Experts of a small language model: 6681 steps.
Below are experts of layer 5 (counted from 0) of a mixture-of-experts language model. Rows are named router (the router's row for the expert), gate (a neuron's input weights, with its number), up (a neuron's input weights, with its number) and show model dimensions 0-127. Each number is 50 + 15 x the weight over its row's rms, rounded and kept within 0 to 99.
Before each expert's rows: a language model's description of what the expert responds to. This comes from a sample of Wikipedia text that the model never trained on.

# expert 12
It responds to: Articles after prepositions. Articles and determiners (a, the, an, its, her) following in, of, at, plus table dates and infobox field labels like Country:, Type:.
router:56 53 67 60 81 50 70 32 52 76 73 33 46 43 45 60 69 46 29 33 29 64 48 44 67 45 39 65 52 50 66 50 64 43 14 63 85 15 57 64 59 55 31 57 60 56 47 75 57 66 43 58 51 54 40 43 54 46 49 15 44 79 48 32 49 66 68 69 36 64 37 31 59 64 44 43 86 60 33 46 42 31 70 50 57 55 57 42 77 40 55 27 51 34 71 77 45 67 62 50 25 78 36 48 60 69 60 80 48 55 39 50 36 58 37 40 45 70 66 53 67 43 37 58 49 65 48 41
gate0:59 12 59 34 76 70 49 43 40 52 46 44 59 67 32 54 61 64 71 47 46 37 69 46 57 49 50 25 30 63 63 57 51 40 48 46 55 40 38 51 51 67 31 25 27 37 52 48 32 51 73 33 94 53 77 53 52 44 51 67 64 40 64 33 44 13 51 26 37 17 59 20 68 57 58 69 61 59 48 51 68 48 31 64 71 71 54 51 48 58 51 36 47 70 57 72 39 56 46 43 72 49 31 42 52 60 39 42 82 18 36 51 58 39 51 90 56 45 44 67 30 40 45 51 53 54 54 33
up0:56 51 84 35 46 92 75 48 50 43 33 25 43 50 16 70 42 34 18 39 33 42 37 44 69 45 28 43 56 71 41 66 39 27 46 55 39 43 44 46 64 63 34 63 51 43 49 30 39 73 48 44 42 42 61 50 52 34 51 29 48 34 44 58 55 53 30 75 44 08 35 29 68 47 70 75 63 53 55 53 21 62 34 68 37 45 46 44 36 38 55 65 34 46 31 50 50 49 70 17 48 50 40 47 49 66 51 63 37 31 56 21 54 25 47 49 20 49 36 48 43 55 50 18 54 43 54 52

# expert 10
It responds to: Word-start pieces, numbers. First pieces of words after the, to or a pipe, such as Sur, Sub, car, head, s-ockets, plus numbers in tables and census counts.
router:37 50 30 56 78 34 33 70 65 56 63 33 66 63 69 38 32 33 37 49 83 78 29 22 41 27 39 67 76 54 54 53 54 68 30 53 45 79 45 49 32 73 72 84 49 49 35 64 23 30 51 70 42 44 53 36 71 62 60 37 39 62 27 38 64 38 53 33 43 43 46 60 58 44 34 60 48 64 65 34 56 60 25 37 38 54 16 62 40 46 45 57 51 36 68 37 20 62 40 26 37 54 52 50 48 27 53 68 64 45 52 47 56 49 41 43 65 70 73 40 69 41 40 62 40 47 73 57
gate0:37 71 33 65 35 59 32 43 96 58 22 49 34 58 27 37 78 57 45 48 53 28 45 48 70 42 63 52 49 42 31 54 59 65 30 32 62 56 35 70 47 49 30 81 29 47 63 18 38 65 43 49 44 63 40 46 74 60 50 63 67 48 53 70 28 78 73 45 35 29 47 59 60 37 54 58 30 74 52 35 67 46 35 55 82 68 35 65 55 56 58 37 52 37 35 41 69 40 44 62 40 70 55 53 65 48 38 40 70 50 58 42 53 64 43 67 38 60 53 41 24 44 16 62 72 73 45 54
up0:65 41 57 65 84 45 59 39 27 84 43 43 64 71 48 51 37 46 48 64 59 68 45 41 39 68 56 29 82 72 65 33 30 42 61 50 60 46 50 31 72 37 46 59 50 34 78 69 51 60 29 48 64 65 46 60 82 69 39 18 23 58 43 56 67 55 48 44 63 65 70 40 50 66 35 35 49 46 47 45 50 31 50 52 33 48 49 37 79 49 28 36 49 54 76 57 52 66 59 35 59 70 85 39 08 46 50 66 41 36 26 39 52 55 47 61 38 37 29 44 57 80 39 42 38 41 47 49

# expert 15
It responds to: Line breaks, initial letters. Line breaks after headings or table rows, sentence-initial In, and single-letter pieces inside words such as Rau-f-oss, king-f-isher, um-m-ah.
router:95 57 45 48 51 45 56 85 72 42 46 38 53 73 43 30 22 43 50 45 59 55 53 58 34 30 50 70 51 43 48 66 37 44 35 50 40 77 40 49 30 44 73 64 50 76 70 83 59 43 63 62 43 40 71 32 49 60 54 59 54 71 48 60 82 56 71 50 34 56 65 48 47 52 46 59 40 58 58 38 40 54 80 66 43 77 33 68 56 67 53 42 52 37 35 50 72 51 39 45 43 64 42 67 42 73 41 70 50 66 70 30 41 62 65 40 65 53 53 47 63 72 81 45 73 14 81 57
gate0:33 60 71 53 53 54 48 24 83 35 42 49 46 26 27 67 64 45 42 58 45 56 53 73 40 55 45 57 65 67 49 64 63 61 51 39 33 74 41 47 62 62 42 50 47 51 68 29 63 29 60 48 44 44 72 77 25 42 75 58 48 24 48 41 38 58 13 75 67 59 32 50 56 29 22 61 69 56 56 60 30 57 59 27 22 48 32 64 77 45 55 61 35 62 82 66 71 42 49 47 68 61 34 68 52 50 79 61 53 34 42 78 45 44 43 43 45 52 61 36 30 55 48 41 68 54 47 13
up0:67 33 64 32 69 48 54 45 49 43 45 48 73 59 48 42 80 38 42 42 34 40 38 48 44 47 58 45 41 49 26 55 44 50 47 28 50 41 53 34 42 41 40 22 46 39 60 51 53 40 22 50 43 52 54 74 54 65 58 79 17 23 51 58 28 43 45 68 62 51 48 46 67 28 11 62 86 30 27 69 42 52 47 52 44 65 62 51 70 28 43 26 52 42 48 54 35 37 76 54 32 62 51 48 48 55 68 25 30 50 63 52 32 36 50 69 57 55 38 57 29 66 13 96 51 46 25 52

# expert 3
It responds to: Auxiliaries, word-start pieces. Linking verbs after a subject, such as was, is, were, had; line breaks; and first pieces of Latinate words such as cont-, ex-, equ-.
router:88 40 48 29 78 50 69 84 66 58 40 20 65 83 39 34 48 56 27 58 47 68 29 30 67 47 25 46 71 32 65 46 59 60 60 46 50 55 43 63 62 50 50 59 47 62 48 44 33 29 61 52 56 21 64 38 51 51 49 37 45 44 55 66 52 33 65 41 35 52 28 50 45 48 59 81 48 61 59 71 24 11 53 56 45 43 15 56 55 37 40 61 58 21 28 27 52 65 35 64 52 72 48 39 40 44 79 69 55 48 63 43 39 53 58 67 43 38 47 35 25 57 57 69 57 32 61 55
gate0:35 52 34 64 32 69 31 54 50 27 64 60 58 59 24 57 41 51 37 44 55 61 66 62 41 57 45 45 52 76 54 25 42 38 38 37 35 34 50 37 84 60 52 29 59 51 43 60 44 45 23 93 54 39 78 59 24 53 49 50 47 45 26 27 58 67 45 77 72 18 80 47 53 54 52 42 68 63 34 78 54 39 30 49 54 65 45 46 27 60 46 64 58 32 51 46 36 38 53 48 46 50 36 59 59 88 45 61 61 68 60 27 57 55 68 55 24 25 52 41 36 51 66 39 39 17 31 44
up0:55 52 40 77 48 62 42 45 46 33 45 65 57 20 45 52 60 62 30 26 33 34 24 49 68 28 58 58 82 42 58 45 57 65 50 65 57 46 50 47 58 58 71 63 43 58 61 73 00 59 56 48 35 42 56 70 73 52 38 51 72 52 44 40 32 69 34 52 60 24 65 55 62 43 48 31 53 67 12 69 40 62 47 19 68 74 46 73 51 54 67 64 64 47 60 51 32 59 43 50 59 58 57 50 48 60 52 79 31 51 23 55 51 34 36 81 49 56 34 68 37 53 66 50 65 37 69 37